From a checkpoint of a small mixture-of-experts model trained on Wikipedia: 6 picks a token.
Below are experts of layer 4 (counted from 0) of a mixture-of-experts language model. Rows are named router (the router's row for the expert), gate (a neuron's input weights, with its number), up (a neuron's input weights, with its number) and show model dimensions 112-223. Each number is 128 + 24 x the weight over its row's rms, rounded and kept within 0 to 255. Numbers have three digits each.
Before each expert's rows: "mostly gets" lists some tokens that are sent to it at least half of the time. This comes from a sample of Wikipedia text that the model never trained on.

# expert 3
mostly gets: " and", " &", " or", " but", ",", " nor"
router:087142135121098134084105143121097129123124151151121102128125143122131100156158160138156102123153131113157116137126145120094130145158136135144174087106142106073086132126145095151096141122161159143110125125098117136193163080198165130136127112130139159108131088127090145136150150108135135139142151148156174142133164080092166108131140110125
gate0:139174116133151172132155134121154104117153138110076141106127188128125108091069117118145111145115125124213108151151126103128143151128090114111155125148085181146131145136133147110167149069121109134148117140111117130093116148116118120140127099148122139138108137138156103124107112158075144147145109129130130110128131112154113137148096153162
up0:087137148125123125118136101137113104117124133096128118171140118135124127115128134102086158146182139129135145110132116140123161125112109121106126119098151129125124137101157161166119114128119139190148145172108111045109118135135126145120118065107156146149118121096122137111114182104109098178095094136124132152151144104125100066135114121164
gate1:106119139097159101123086140127127125142150133133140146092107151124134087110093158119090130165107126131157072150184111113120167147119137143157149093157099098156114103116120114123118141127107125143130152082171119112185143135170112176117182133124094170098140110119135120136151136170150127119161141156155116097136083086143130169128144134135
up1:100183138081151150135146135125130133146117132142114151090081180140150096133104126136086130139095116137145113118166109121130154150091150115122142142120148099100149146124099120122113099119154120119090139129154107122154130107167144118115100156122122101150118072121120132128157112190190176138125135147145142087156118124113122171132124139141
gate2:162142153087113144139123117135123096155142111123127141079095146114148128098105100148113134147114113109076105139165126135124142180121127144128139078155083105141186122114131131119143163111144087139159131129165140133148125133172096133114123110137110190085113134092120129143178102160142136117159138143101116081113117149137151187154142099123
up2:122129093110160136117135104153111167131113113125170116107144145159142150135125105133151107134142099137143106136079121135103101140138184142060137100107168155157110132116148152095128099091175095141090211124131115117115118133120128102124128120082117070163146115139118101116119105145135118121104123117102140093147152122107146131132132125086
gate3:097139105099132104117110171151081119134087150164143106103141109149118131175124109134136108138180133136134148133125132176158119149150144080116136116078120108113109104133115110133129135148154158151157153131092106105116143099130143132093092094158154177104097105137124141159131104095101123079077171160130159144114085124145147120157109097109
up3:086146144149121154124138119112138151183145107175106124088124120128134111119127123119163159136124105119142106123119099117133126129114139154121140124114126134089096119126128143156134126135193126092120062097143146167123115155140128135119099094080157131092151150116116131117082119149156113141135128100117137125129114151117108150101110096101
gate4:132142083103109121132122165102149091121096087114148115130124123134136134102146142140150106113101123111133091192157130099143168179144125097152130103157116166122149125159130093157099100163114100109163100099104128142122143131138096136160098133153152191127121108114111132149154154187113117082130143156129129125145083123149136180157160115149
up4:104184102121106140122150112144123097114115118126132129100106079095153115132150149124148128134135131101151151070134192102148114086172145132125148145171065104082120155150163122134076105127111120159126131140106109131153139080117138131105109145165178118155108078108134151137106101091116155118159161121136150154157137125123133118096131110155
gate5:127110110184118129115108117115115169113106164120129092105132157116141148126146108110139101151087144131129130160114145106105175129138183099078115110136118119106172076149142093129161123105166114155130130145139129110127165100144119163114140148131151102154164108155143130108098126104087135087146113125080146166128105155122149110116114129078
up5:139122130117107111125134153148180201165145195154136119091151124167114097121130143108180119132136120137117125104146092127138102111152127117130152129090141144115142130124142152097127157162101175141135142153135090103123110110134111117107065109144123103129099150137145131140151091114099113171082118154134114144125150135157096116111133123125
gate6:136143126157110125122121182145137138125133133116072100138103153116137132121129181131113168144111133058145108122149139123142149156139102099157153139132164143155135096140135140099092146099141095176131157098083126143144141112142102112173138104124124185116131115103110141134152173126159140164138140131148129125095117135140103127096146111153
up6:070155163083132121142161138144151140160106107129104115114143163107148120127119143082147122104128147182096135125125094137159148157119119119136114121157153157098081189110115148140131079193156122102122094128145126167084112113090150154106150110156176101179151124128123127133114135180139116149147164120137125142144117120139131157114145164138
gate7:159097093118127122098138158124145155112151139112118134112155111143136164175152099119111141147146114116139118175103132145146115129164131146101121120150150152124095140095153161098135178126150169136131112098101134122138125126143121138145164123113173146156159133129171115130148084158075110073122149132115118128132130094111158082110122117054
up7:157106157161142100129145098110112112139156125120167148121122193138136171161135105116075115125117145126105145127101127110137158132158145150139107127085123132107105101114131160091120151079144130111115162164107121103144110117101119091124169115132104130119107125102145140126108123122160103095111149148126103155143123097176118156115155165112
gate8:127146121143092146118134154124092163119151100157130147139118112148137145130166089114148104112106096113125122149132148131093149134109113143109163127122118162097099122107140157143153145099150139109108144120096135156147134147134129118118064125104169149088178134168133123153108062109147141110112119112138152145119103106103118125114117147060
up8:106129132078121172086134103146121148097116098124139127130141120152186085142132157106115146123129164121158101116096122122139101125130080126142137110130103145143110087142159097136124135122164152148139133087102109122144146121168139127152120142072113140125160138101086135117129117099151101166103078150167132154135155118106113124165165091124
gate9:113122111154115121105077168123121163136161162104136125140091109113140152132172158127157100163159081116170164160170128129123145130159181108131127093082141098104126135123118141144131149098150158161095135126072146166109165128105148135138082113104098090146085068161122132118136103087140127101105118122109137097124133118148128108132114134085
up9:146120139099119123123166149144157154140191140141128147122115150106122136082120123129115075134087130102158135126068122147098113186123186096165105172114085104122154152131130113151119155126166117142152114127120124119110131120120138110148134135122105141158162147115108102136158084150170076165144164142151133130096134103087123127085099094111
gate10:153154173175105118115120155115143168113193124161105167143089172102118148134126098114131107083141109089129123120121124122107099181125105160101130102089133120123137144167105140115123154087173152121076156095118118160125116122098122096140153115139124143135078125150172112143089085137102165139124083109114139117087141135127122121140116141114
up10:181107135148161148147144178125136122154119107098131142105150129129134157153118125156103140125121128115132143135096091122140117154124158114160158126093154120123174136103172146141128110126102150111122141134088109149140111161097129089103132167133139115111090112154140118136135095154071154127133113127141075144094118151130123123112163149125
gate11:118130090153104074132098196128075131086117122146099099104113129119100137088132102085127118138114122129166169155135154090107121138175145129134129090158170124116102159113082106167152161151155134119128080154124156102119151130152108114145120110149117144106149120114118159130110127136158131134158114155148139118168105122111146123149118107112
up11:097135144135153156136104147152134082098146134113148127133176119169149140116128138116081127100089106104116143160100152147157146146070185091126111122129107142126131095122099094134149096130137139141092122115145176104160131139154122151137167115090151169126152116139145121077093119130156084097094101113107152092106127103105147094126117111130
gate12:155103131085149127129148144156136087092161113147119167096125112119105140117125136148108119162118141135130092136105091145152127128114090120134109072151131120139109108115133109112152071131082108120080125082147128141096112164113137094156164138105162149113140136097104136113155141149140094099140118119072123119138107116142151115173158123165
up12:117133150143127144115178128089103123137076110083122143135166167140121148133137122140100084168157136096147208133136111109126096145083126139119120121135156137112149177079109182143146165128114161105126094169151138121096142131104138118113142114138112125132129124147147127130138086140170129138185133144157114124141117125155097143064087121087
gate13:118108147095158127116124130094152104155091061115107112110119105114125131155109089132119134113126130123095095111135094083132110148123149135123083150161149149157152168106123128129181117097140142172145143149199110139082095148167083133157157149107131118121109133095151068142142084085139100144142140114109106134120101154106123130147102133167
up13:144125121135111132126085145131127159105123109176109043099119125142105122096151174124118131111148131098143140125090175116121095146139110111178142201149159091116108132146122144177143122117104128110130092164117112124145152121126120133163141112141119151152110140113162145118140077087122111106112111180160128175130137134140102109166137143104
gate14:124130152107114148097122139129158117174149096129105145164107177130140110099130160130082137127088155132106109120131131153126157165104086111160165116141106166146165149098180131146089095163097110134122118115133092142112117124117117133144163187104119180106083108133100138105108157132147142113107105153143158109143118109151129162149097167154
up14:172123165146139147141117119147155107134157084121136144175145164106133105120095138161111157140097141147141089084119092133102119142130088127132102118150091128179128108143105127092088105125102065104128138107097097134087085144138094084144142148135120149125103134094129091124155162123117107154102106125115092093120105149129106144143137133155
gate15:139090127142123154130104112104110198189142113148118128130132145135120107123149149155128115155149137119158120116144120102137103126172155151096140083089124081127145168136147080092122126138114132135074156125106080117144150145155122131128170097146119148136105105116155118170148122176093170162111072084110130097084132129136150130088127144094
up15:113147139160157165155164112113138116139141095135101092142115153131121166116127115131157110135120109126103128118154121137125099116147136163081148122124140116148132109124058130062133128109129124128129143136117123096110110142082150099099134127131159099154098133156146111138098110138110131153108110112089113101140142119157135159124103135149
gate16:129144113093108167118114112147151128134096130107152135105103081139176122138134136145137105190113131142112119151117119128135143120144152133131109102156148141123127102117152102120077105115094130130155133092123115153127144102149131163135124140129131091140083085160135128140168159117098158127103140129108152123146135116106154107200189122132
up16:093159134138124139132145081133108119114109098113121145127113083141144158118138121129131153127155082105121143163166123116127137086088106145149133144118152155113140147092098132142139133112128129119144142112122137111089126127104124105122116125133097089180125123130131109131129062181141115092137095120136096095178159124112118119111127166066
gate17:141124141158102145134152144087131133103180147114113163136138183130130132136141082135136168115111155131174162106136138070081124087137078147128127115118088174119116113146137184120085159103125161125107116142142110142110125129125091108177136111174149159086147158098139135151125128137138112123122111117143121120175123129108099090150186105126
up17:140122130146162131111154109133143096134093119124150108157144144119176135161133120169089105178106119110140129124123129121145106172111162115119097112151130159156155139129100146173114104105158090081141114127111122150140102129103163119092135134120150160196117167149143134127191117148139166084067106130104093116144113169111140109075148152090
gate18:139135131135143165123149136103177172118113134111139127145091126140128138132132105140117126142076153093098129149185139109131110149130162150104132124142086148113129138138122127103134143108150135153146097131128126134130119133115142132080134118120121162105132098162148128146147127121151112084115139117133151156111135100086124115215150143161
up18:127138147149127098124172133131171079092153145142143114099142133121159154132098147102154140128118091112130145131096131171122111094160136093113137123135126143143159143110105125108152108104141125126151138090123123155087112136111089127150111140112154115122139172133133124142122086119147095119099170115123150126172115140137123118121127137137
gate19:189165123127135086106103143139158148151135151143113141128134144108128142146129164150147092112146129134154111099129133156096103162120157152153163119109129094087149137133145097155112137151136167158122122146064143118123127121114137117116089118099100151115107092134115136147179119119080159144145079103140117110082117132147137148106153121158
up19:127117140106112119132138161120118137190118157102138141112114126090119136138124143143161112146131146129164177099166122115139114139120150149125136116155096144147127129155117083143090182145126151154188131164120123120114155099140125111107102106169095154123117118129136116117186172140080141160176112084134103120141104132142121129107145122134

# expert 2
mostly gets: " and", "ed", " or", " but", "ered", "led"
router:085143127123105140099121125094096086119070152149115095149139141132121103162134110080096145126139157099149139131157141126088136135162141087140081147136140100086142121109122088106130123099171142110135163114137131129111133101181154129145142117107132146132116094147115171127105161091145112103095128119126137139136137119149149138094127135151
gate0:123136103083099151089130144148118140147141107147080103129078145126144159116147164129136119135124147129150127150123103098076093131089123151154150119115124124119119137105111112124118151151113134093111148099102106136145138124159087124162140134143111142120157110142139105100128131095086121160112104133137140136139145148080112127121102131119
up0:105119153065122108105133108136093168086106157115105156140142144124180116097147136135145096173103161112118136143110112093081179112090145108132114106139123142099082096090152167148192134092139095158109090156150146140130134136108134115124087127136115132122169179135146125103143132111164089122096101100126119120153114130127116145118101142126
gate1:132152118113115152107133129084133116128097125122087152111136192142206114138104134126098136095102116125125105172127136144095136095119085132132121139134153178114147151144109159114144106110133155136111116134156106074149137147100127149076150127107127128114125149137123114119136123179136154071142133128122096127139113135105158139115110096119
up1:130151145109120098115134109145141135149159174134110105137118103106151154130093180120178125096137135119171143150091178117111126112120128161101149102130117144121134116129121129132086130091154146166104126118130177140136150119123124139163153166137133178148093124076112144087103146139121137121161093150117150134164146081131117134147094140092
gate2:163110089123104132119067048142146166118090134127166146092118167146120082121103165130138125142126149141128104139162128174076118149125142132162133132080130131118153129105127112133146102102110110179142187090128116165141109124155122120125150133085096112104066130118083116123161167107109142130117174145152123119107092178105147127119187104121
up2:124143104145110137126155154131143137144138135164129123116139133144112109149160136111115161064135158102104075106150174062129120146107107129166130133111132105108140154103137124111102147156140154155132128149140179145143123111138120145201076100148132155085117102145116160153137101102143120115136129144154077140104165112149148128097161118171
gate3:141101149090154163112128079111120145162080109118134142152126122103145064143125148119080130122141159124113117102171126131130146090116131130147150147116116136142147131118086122128176107116088138157105154121150082111137139134135091141106119149150168147096094167135160145113117126172158102108134135130124102148105139148201149105119075149135
up3:126109179114141117130175144134156135113128169128099151128124175120158160129127109140119146143162108142114087172118075119113125160098152127146085135150152123154108149112131149143151154114159143131140078127138099126120114144106171118115113123104110149115096122121133152154145075179132154084144107118158111078130108121093092135136106100104
gate4:131089107153113170153113096130111143096147104148146145114121098107128119164111164130124131130112137146128105127164098142099141082100099145158163137130090142113095162156141104116092201134101125106109158156116135122119115143124131103130094154132079151168119122106147152122106117137101161149127107094158164140116125104148131174121144120140
up4:134084144177164138145107072147136143134124159147104163120141111115105120123061083107102148093123083161117126127141128075154118113110139134117154129119137119149150162145103166107164116167124160164153114152162109104084092174097120133078132119107086156103093125130106137105125078120136060166115100104126092134129101154158100130147121127148
gate5:120148156093153084126150121139121108139154148132125133098140106119109162099137087104108102134119130102149127170171132131113166145123100120134140132165105117115151102110139175150156154134091160092124116126158098132119144138130179128087104136120133096144088148130153092114140134158153093121155175119093143133161144127147127132150103133143
up5:163170185098095119119181115105118158112116132139166112093141125140121171108146119114149139169123126142173110111113114162159143149132099129127138122123111141150103113108151126093107123099124107140147095111059129130108153166129136134103065107172100125127118180146126080134154140141068089114095137120128146143150169118143135145134083122137
gate6:135137127137147186147139090156135143116137121166161145140108150134165160105105112126144119126175100133128133122109139109153107136102119145112121132115102156134111094126180138150203160133129148127121110099156160155144112095131085152136107158090140103114158170130119118153125105144127153073125108102132141109134173145147107150161135133114
up6:101088144160126115139111063165122129081139160133090162135169120153144145134130148137104128136118119137166120128095140141114146138127123114086114135130090153093089090149107114120097123164171111130121149099130182158141121129114078125095102086097165143138154162175095151120105121130109110113099125143134127124132159117111155126131119132145
gate7:102127159132136152154115107189132155161075152139125151085130155125113131101114129148132102093124128154130148120124159134101131170099125169124111152108130092113127126170138167117094124157161157145145141130142099117135112136161144087155138102137136149166082130111155128107127141144142122118134144109100149113107176128139098111120143164098
up7:122175149126163146126076090153087168142129123093124147178149148190122132134164087152042122130135134143137164146125100168152121112110136135101158101098159108118125123122135161137134133130175110164100128121144135135138113139126149111117138178167072121112112125138129143144121118148128176136118112112107126107120130142129095113129135128104
gate8:123169097106125179109115178126110160112084147082139123104122128126164126141147167128151160146134168113146089159125090125111114148106121138108142123116127134134082123116140159066092133107126093116126123093076110095155173118121099144154158104152122142080093157101136125128142150181111116122141109139099160088132100121152136139061122140151
up8:136112171173105183118135141105153129116156147127147146145098122145117151124111136130109148123129119135155113130123117100115168105147106132077104121141151137116097113123122148104103138144132050114127124157170111111105103092138107138192131116138107108103123142147148093082094125158107108113178085165112134119139118115144155138109132193095
gate9:152106126140115171121095103141150091135157173157106136119153163123145122090104089103081138201144126161137106126132149133155126089127104160122166117123107135134131136096112136154103146151142152128117088131140147083176127115108130125095155150152093162102113169152150131118127164130119098119173135126116132098167129082121181174128117143117
up9:140115107132130083100164157103123170106130139119149119146126120161135153101169107154118114140140087114109155169118115108125193127123157133149151110141139124129112111125167119158137139129151091109149067143131110096170146129096148122126139135110126153113166130131133136135097124137150122099128101156142094134144120110120112136141121170058
gate10:160109148134106166123129109171179162119080078182147143103138121130137071113153157136135106138127146146106113107146134162100100097123152120158147146078117104106165114164118124151098107138102119137131152104094092141107103083138136153120114108154143106185125122117138144109133127122117106119109118142137126172088149123143148124136169173152
up10:110108165142114103129094097116120096110083148116116120104125101170128121110147145123134197132126157139124115158119120110150132111131090130154126125119135131106133144107118105127155146210087126138117091162139120133160195112128165142115119127159152106075138149117108129128177139155146136126138127108138160132156139082093143107114156152141
gate11:173110133122148147118122152130182144088105127151169145090153126109160098179145139125132126089089119113135127136130115099131156079120109117126098123134149112137124153125158120136146102095128128176121166152139132165186136116131135143155136137101124098137118127149136131152102120115182107116100147105136108125106129120163120090139107093132
up11:169166122105166137168162176111099145154133119109145126133156088107096125111109116175116090099148124156146108121156166136148129142086150110111106126117127091151118118145070115123104147142151110088135141134119138139133109097117155114137134131188107145140093107114126137130129146156107117116099092153104154151082091145146118126122129117130
gate12:145119145163116117130121101098127082107139153132151151127115161146125088111127129131105134086115149148093154164114162127089131122127133122124153115086126158140159141067112144103151151106154072125126167148151119211138138109128148142090174130155111111141131131140140168107125154129116174166108161160141170143105158123153142135124138145114
up12:114158102099144154142157113130124132144145110156124172111108120096125112136124131125188131173148128130145125113133148103162146126102127156113122132133128156105115120146156122113136166113118092103149089155124127135095143133163124117076129146139159093158174170094173104141124140126140132153163129085102148113128082155140093151095100082131
gate13:104179157117089120114114155150132100182139128075131122086082152132133133114103122141141111092156086132105121144140143142129118134091151109081071138130106116102159108147177136162120115122094128112122129151100096131130115122128134129153134097147151149139097129175144108114129143135114150111162126163099100092142152173135156103154106099118
up13:110118150148136107133146091175129110156148140130117124147118168125119143113074128122114135090135125135136123123145104111117120113126125126105142147092161109124163100133133126104128116110129125128119153166123114137116092135096099133196162146103111086190110139123142112119105141116083137122122077098091090064109153142169123085100149153121
gate14:111138124113141144131107111125112113095123152125130122108108123113146111158100097137131152146093140098079114143152089171114152173122157139138102142106101129133116086133162144129106136107152163127126087119107116159131114097184125132167093157129095142133151130109128136150142146110093133106105142141105141157128104104110156135138147130172
up14:166116128129102089096114173125095135176141117129091176175125114154126130099131128097101163080137148130098106154117149095180082146125088116132116109149133162144114109112131109137140167143125114125130109132104136146149140134124130125120138126104141158108103142152129121127157145144152161096101115146103133082153120115092104142140116163108
gate15:146139115154136196171086131125145113109113095093096133138149100102161143143135127153101125124091120182135140139138117112095111169115120104131128116155109107136120149116127133127056137144137109120115141163125170138131109107105153104073081124149133132140137109142131117138124154103078139115128097158128113152117094135136121133122154056144
up15:071131123089126135124119176119141104161084100143137170042137121158136129122141167122104128124113167115108137101103145129083145100149142108137130108154078131087145113097105130161128176158145138112090097131119136122137158144138103153126078139137135134119170077116110135086159118146149101115145149100154115116139129149120150174092133170125
gate16:152170137116132104163134106195119117199166115116082142132119088086118161135155141112133101103121095128148108101121126161139131122118120110139168141134101112133127128122131176146146145180103123146100139125134140122135119143132166123146099135150153077123111142099139122152146116104086117146096098136109168103122122120158111142115169134136
up16:074133116108149149113131102176163151183127154090102150151116095099135137134109100147136130157128145129142130145138129158153181091107098150078130114147113174131108165178146137133106145164118092115114120117141147157111142117150102138119137107110126050128133163153110150112138152170133138168105138113124132106170139174103142131102144171150
gate17:148131142146158102107126067109093151101111137141136076138118098124109135146135122114108102086149105166166179117144091147094087048154161133159117108118179139109123099145137116161133106133139065127122133121119164149118109122110108094118157115144099090136145153126135138131122135158180124130136135128142130116157128148142101155162134159144
up17:141132167126141138159126091125120177144100134143110143156134071147168117115156108123103137087155111149164158136113120105113155127125132164092146094111150172136079141143150093140116119111161098120106123139110124127124132165171122083121093146123147121124170128160156098138143166193104137131129143122120111155145157182113131123159122161128
gate18:150143110082107125156155160117096142171099105148163131121087128147124143124108132150138139135106147139134090133139059121107162136125151113193145116148106128147130095145174101162122130122137092089140124112141141163159117130179091111134146134150156115101130139132132094169141138181122166136139140117093145124149116123134140158092102182141
up18:107123107135113114124166124127144115147148101165180116068111112146092157081145138099160123095110112118129114114135132099133156132092119129108135133116148170127114119146135118106127126079095106158137148078125151155108113108170123147177143115133106153129114114081124143095087110173149116127095159101085118134177134160161136146164138178100
gate19:139131112110133145122139152128152117132122112128099176160135151141144140090128140132137128151117161120109136110125115131095137169155142124129115096143097165112141099107139122127115153132135150097129100125138132065110134139133144116103190111102149165139080125157134133137177191125117167122119149144121138137146117109106182122131128150163
up19:119164131148103079129161144141129119141111142131112117174161149133136111090092128113159128121127083118100137083129162151105138133150116088169162135107121126099143181108124095124091163198110146150110098144133111154137174090122129099136128124136135133141174096146125170113114134165156115113125126128161135130105188124135117121090164142160

# expert 98
mostly gets: "rog", "ll", "bar", "ét", "as", "very"
router:132118099141107127062137124145113167094145141114111129096171107129157129118120125106091166148123153158091077177156135136103126120134167106081099094155115158138131154123138142153172113165144105132113135102139138107144134145129075125140118128113154097148125128123154119132157120153114117131153107106112089154113179148094134126156133137131
gate0:133109117154136151126094136115128098098143106170115096134160105167135137083110121137117127165180103148109136165151102156103122115151127134130139110131145168113125120123112139133138177149120130125117171135163123128125152137159108144138180122095151145129097125174144094124138141121139118136104147116129114121160124108104109115113123124145
up0:108121159142091151133149118136159096163086134095123080160142117157163108124127146144115110118100149132122149095109125120119162146162106087154143131143165125113101147098104096122162134116123141130148107136093112140101162141136138113200156116148135154150125112112128108142112127173121125125133147124137105088139127146142124127145166112126
gate1:140114090108126142154118143182155099120122099118111111146133189097099119135111116126151173166093127098152107133139125103138116115128077101150147127136120054136145106145116078128142144122124111144145146123124099135187129104129135121122189153162141102141123115142114146146115132103116125168131131176145140122089085163139154158116152137107
up1:136082102098109156117145144088140125138131123143099126138131118147126157067148158133164131160131173132120172075168134138122128109089136164129149134129097132100105115146136124118102153139115126116147110155148064146181105103124087128111166127111127113075170145108129134136072124113152126148105116106139119105124116131119172161108117165124
gate2:080158125134126132127144127141098134153100141149164151160113155177161150176148140141127137101143130102127131111117107107123082149123118112136165101113081102137123114104117135152085149159136145169131133089114136155158129117116179084149121111131102137103133122158109145153141126160122154126160153134156114099137109132119107142089158125077
up2:141120164110113089113148158114087109131092120144136138088089103142115141084128135125129131139142166108079126144112134127118110139187131152167119098113126099169130141108147084154120158080148097125096119090121114158139081148109160120139136127105164134129099109116160177132140091117141111136141130134095137162168108102148162115102110113140
gate3:071106146180118129156124104148181126097090140186109125146165118098160150149134109137119094078160131160148141121129127147091107145165136127180129126147138166111122132119069102066114134107147138118112118121119108144154152096150107125139135144079105125166129100115096138182155152136153128126130155094160133129158158069129151127135135155134
up3:112105112206106135148128184174136124139131137150164137118114143133121138149119144102150139185115162134120073139136138099116080107133090135113088110117158090139115161151130105085160168072131123133113142162138140126155109130131124123142144110173104134102114146138150122114088136098133137090147103115133113138085148166155139132142147139176
gate4:112122085120093167110090143153173102116097135136152101096141150117121148117093108143152118140104143146097078113128128116090116124096128115130150119160134155143119125118102160148114124074119134153155133117143100106106116150134146123092176146145139133151147110082138126100118065153093132116131125152126119142110150130118140175135128168119
up4:142144136172129102110133082149128129144129152150169104103163145152112122155153153126099156090141116122099115166131127143120097148133169173180107139075076100120167141106118126157138126116164072156113110145112130162153080121129142112112121122154142114149079118083157149186124119103120122119100117148133135133096136163137124119142144104145
gate5:101147125139135138117148107148179141162094117107121101147087147092109140119136150130166110110147154109121145157147166154127149137122125138101125139117138081104121144134149122118137166129149120130106104153096119168107121074136127109126129157159100167165105125065151126135117134091132147141118099138096103150086132133192184115134145101140
up5:093193127107095145162149139185161131138138086140156118163154114104116090072072133131104136150110111111142118119164124148117112112115125136119127119091144177116116157119095108107087114083112182076124137130101100117133149110131140127134110141141069131164086153101101128136133120118133154170159114108166114097099111119135140123111177130124
gate6:119110130117127149104120137157149124149127099094100132147176118139132148113152149142129111143139144112144145163146144152137147149157105116100118144109108120104112140125132124106123129163131138140129117168138105116149136116117096158091128117110131121114144137136149143148150153113082123163158120126116117169165135115137129141166144117113
up6:158134088147117171126185151128132101134158091125131146126126160174090127130082112152114124089153178120091145082146141121105174119123152129116147146133130124136107076112165152146077112124141122115138136137146119060132139113115128107131084131124122147101115129112119176130141127137114121117115130107135107138131136111089166101092120144158
gate7:105125186112133161086101102119161128144134151144153124119146128142164085132148132155115109136192139125160106154129124103087125145130088129123110122156085119126141137107146100108132131128122141142100135106104111162137126125127164148185110162149151113156125116115175130172144166146137136168112141117079097139168144162161131073133095086135
up7:109155156119169137147141160116137106110125125133140095139082085151113149093102169127147125114134104108132125139131162150130142126202141132150152135125142162114128160148147109119156127136120107119122104104110090165118084141121091087125097098131129133146125074133130109146119123106098127140099141167081144089162122129158130105137159169144
gate8:131097165136118148137137152134107131142104109129106139174129150125162122094178125160156091178098117149172135145148147131173167148115107129152114124120147098132130108132127102088107122155127119114139140166147095127113137093112133154124118175147123148129148114145122113134119139134144189125109134149140118138118140167172142109134112125136
up8:118149149092090112099104103146105154143120142121168114139143087179120111160132131121110117098146152135117100132121099135148121124125139100135140111135144119120114154118136118123157070119096134151106108068131132123121142171139099130120118138098109119164150127172133129117155117144124150163142126061155130117116142137140080112135094143146
gate9:099155162141116155130113171117092072145108147139137098094121133122115135116157135142113108096165148115116148131128177132115103090110089128142139082109147142130127141181133125140145163127115111120125113103128115133172135120117133117070104117119147150079160133119109176094116112122141114150144132126102140138117133089154121126132119160129
up9:154068145154145124139139114113138175122129109098135150130161153175133131133139088147103112148175104127132133130099105113154135128151120136145149150072085136140116153114148181122128179156140141127109115090107113137140165135115169110112102142087155113073119134085122142122163090128152130136124138154144119117148118117118124103123135151122
gate10:150078139103111133115139127128160134148100095126059123148137153121149102106101151142096118120075150141121119107146143158125169109160109107099154139150126145138080140160127141110105144093119151122120168115159140087163115134090131127116147119166139122137133082150144124149108137140087132172112153160133145123165084162121144105154145157134
up10:145142116122098102108122114161157151065130136127153119123073132065127088179113105136139151125134126159086132159093147130131122140145152121095094122123177124140099118112146150162169100128142114146119141100128116139121084167157105110157109159122128136098141093094103117147126115144131119147133089122077124148152136136083160117135130111162
gate11:102140118086185134129148151140123154113119159148123100118124142138109151135069163154111126157117150137137125150139069118146140166144139135138102118141099112130132131140157117138109159096124104120108151126144081188149135134141154129114118132126098114135101162186108118120159152182170141123134168156115144113137159095154138114146137145159
up11:128172165128155173120154121114101136150113144093168120113130104152147142114128124158124162123093165121109171117124096096143120124071155162166150116115116107148137106139129110100110130110109127152119128077133140126152125115142148128157107145162110116148141135152110108155144147140129173086135116082115130121118103142139103115103123113110
gate12:107124149150114183120120128118167131119122174124143121081164145120114127121151108121099089173138122155174115134102103122099106127150138123145103103113119129129102142105121097106149181073123133150108126119118138142092094139133126106154145116111127126156117067136173158119180148160142142148139145097100129098138139122169142140065150130108
up12:118110123138128091141171142102135118138149113155175126119134133085100141125128127140156119117125097194127146111089137103097139145110079139144107121124141115135109151135089080124158138091132135103082080118074113133131131088112141104151164113091139123089100067090134133143123136148105180118110180125105133149138116141098155144136153144118
gate13:127156110109072126136111131129086141154135155129128127158183136141121135167081118147160128154156171144139107136110149090168130157142129129101144119135147078131086153112127097099163125100118114130116128108126115128100128115086104108136146104141102147159125144171111157121121138138092138125132151164115132130108125145148096135099088158174
up13:133161167147167142112097137113132140113142173096114103103127120108135124151146120132153122088167097120147149172097102191112196154118143093126110134128129162146114135136150138119120106086137119134126129145122108152127111114092124128124120124101161141165149143144091148139152163128147152167135111123085139111146158116117134077131160115093
gate14:121127093162101123131154077158137156140131094125136149115102117136165140141113114123142154110118098138086134151128132117091122149121149121149157109118133109119135128110122130187121084116144137152082124128169139139107138164145119129110117152110115080107105159123153099164127147129137141100135138106113093179128104112128085150130149120137
up14:137147124116110134124129123118108098105078102091112163131125117118183104156110140119132133130117151142141073149139112123131109145124138111142098079100143142138100151153104117118150141126147142156098118084175127141111083106161148136110127152118196090121114110113133086105161102138127145144137118061181153170089123125161169132125164140103
gate15:125115179100138168123104093177143144123112145112110144131123148073142096115119155137157121191146151112133142168119141130122097116159102128164137106098112123120148165109159085122117181152112140128085098108127067161157127159129111142139142118131158139122180103110119138152129102115149106127164157144139136143152127115119129086145163127135
up15:124153143123086111143149093134087091104134113157114106125127089140109150166109147115118156100119134130086128133106151092139110123109140120137152159115123124186106072160124158122133107141103150141165161158115164083127121142163114135119071129151115126161113144124143125144130084115132133150135103149157094156136116103119153157128118134156
gate16:117101136113118136085129123141136147137129181123097114106135113087159155153078111127127159207137118123130130180109095084119095150129167162111130083110144175133166134094158113141153098126095127156129173148118129112159085136148128086149153134116138128117169107150177118123153146151138155105102118121142124141115129105131150103155124105140
up16:120185153119122128154145173144093087156093121152158148098094137110108137129110145133117152134100126171161132119141097113102117101128147123134091102126117163161140165132101132087075186164112109104123127141152150170065133156150127094115146090132130108120087108135100107142140123128142120125147119158143134137177160100108117155127135121150
gate17:123119144158149104166139131147159066140117126146117105115119130094121102121139106127116123143125105135135144078152112138121108153123126120171099168099094150087148135087068180148116105112167121118138117151125143115136084183149132129155151138149099108093175113109137083140103105157146137111139088106178150131113123064107106133100102066164
up17:104104117083170133150132115100116106148123086122136148110161131107081150097147128117124121095103141121109151145137151133104199109129082123158151178113101125100102097152140123140143112091158086120147121142103141104073159146123112108134110092135095068130178140118100138138143133143169160108134171144141114161125124159129121129130092128135
gate18:153137105100165158122138126134153132164130097099124152156150141149099122117117133146123090081133162117148136091173099116131136108128144131117140116138173149088192103116147143153127139196155145155127144112149145130100122169169103112134137181124108109100088122130153106153148117183177169176128121133137125123090146149142162127125125162128
up18:132110093113166124140108137166097136092162144109127154100149083136111145160170146122133126158109149139127111105096170141097128183161128147121136132114112124120154151151141113154095107122163114118135171143111154130132103176160088101096160140134101132127111172123101166104099127098126096155126116159137156137116134109168157137129108140131
gate19:115146129149085156123098112080178137151157149180133124108165143120133106095142111163106167145096133146172080162128190145151136121165160126103123110138107152124127110122151133095160133082117149139104122104122096124158110162123146111148123141138147130164122158136188135118145102160140115096137121129102126180152130134125134126128104122145
up19:147128105175139164123129174082129138088142122126163116114073125139073132190143105112138114123154118126113122104174141132136127118128132147137107131115169164154144102097107128118164132095159129115163149108140155118168160157147124137139123165117130122139141157060090163105161106167127099145164153099163148137134111105162157135130122149131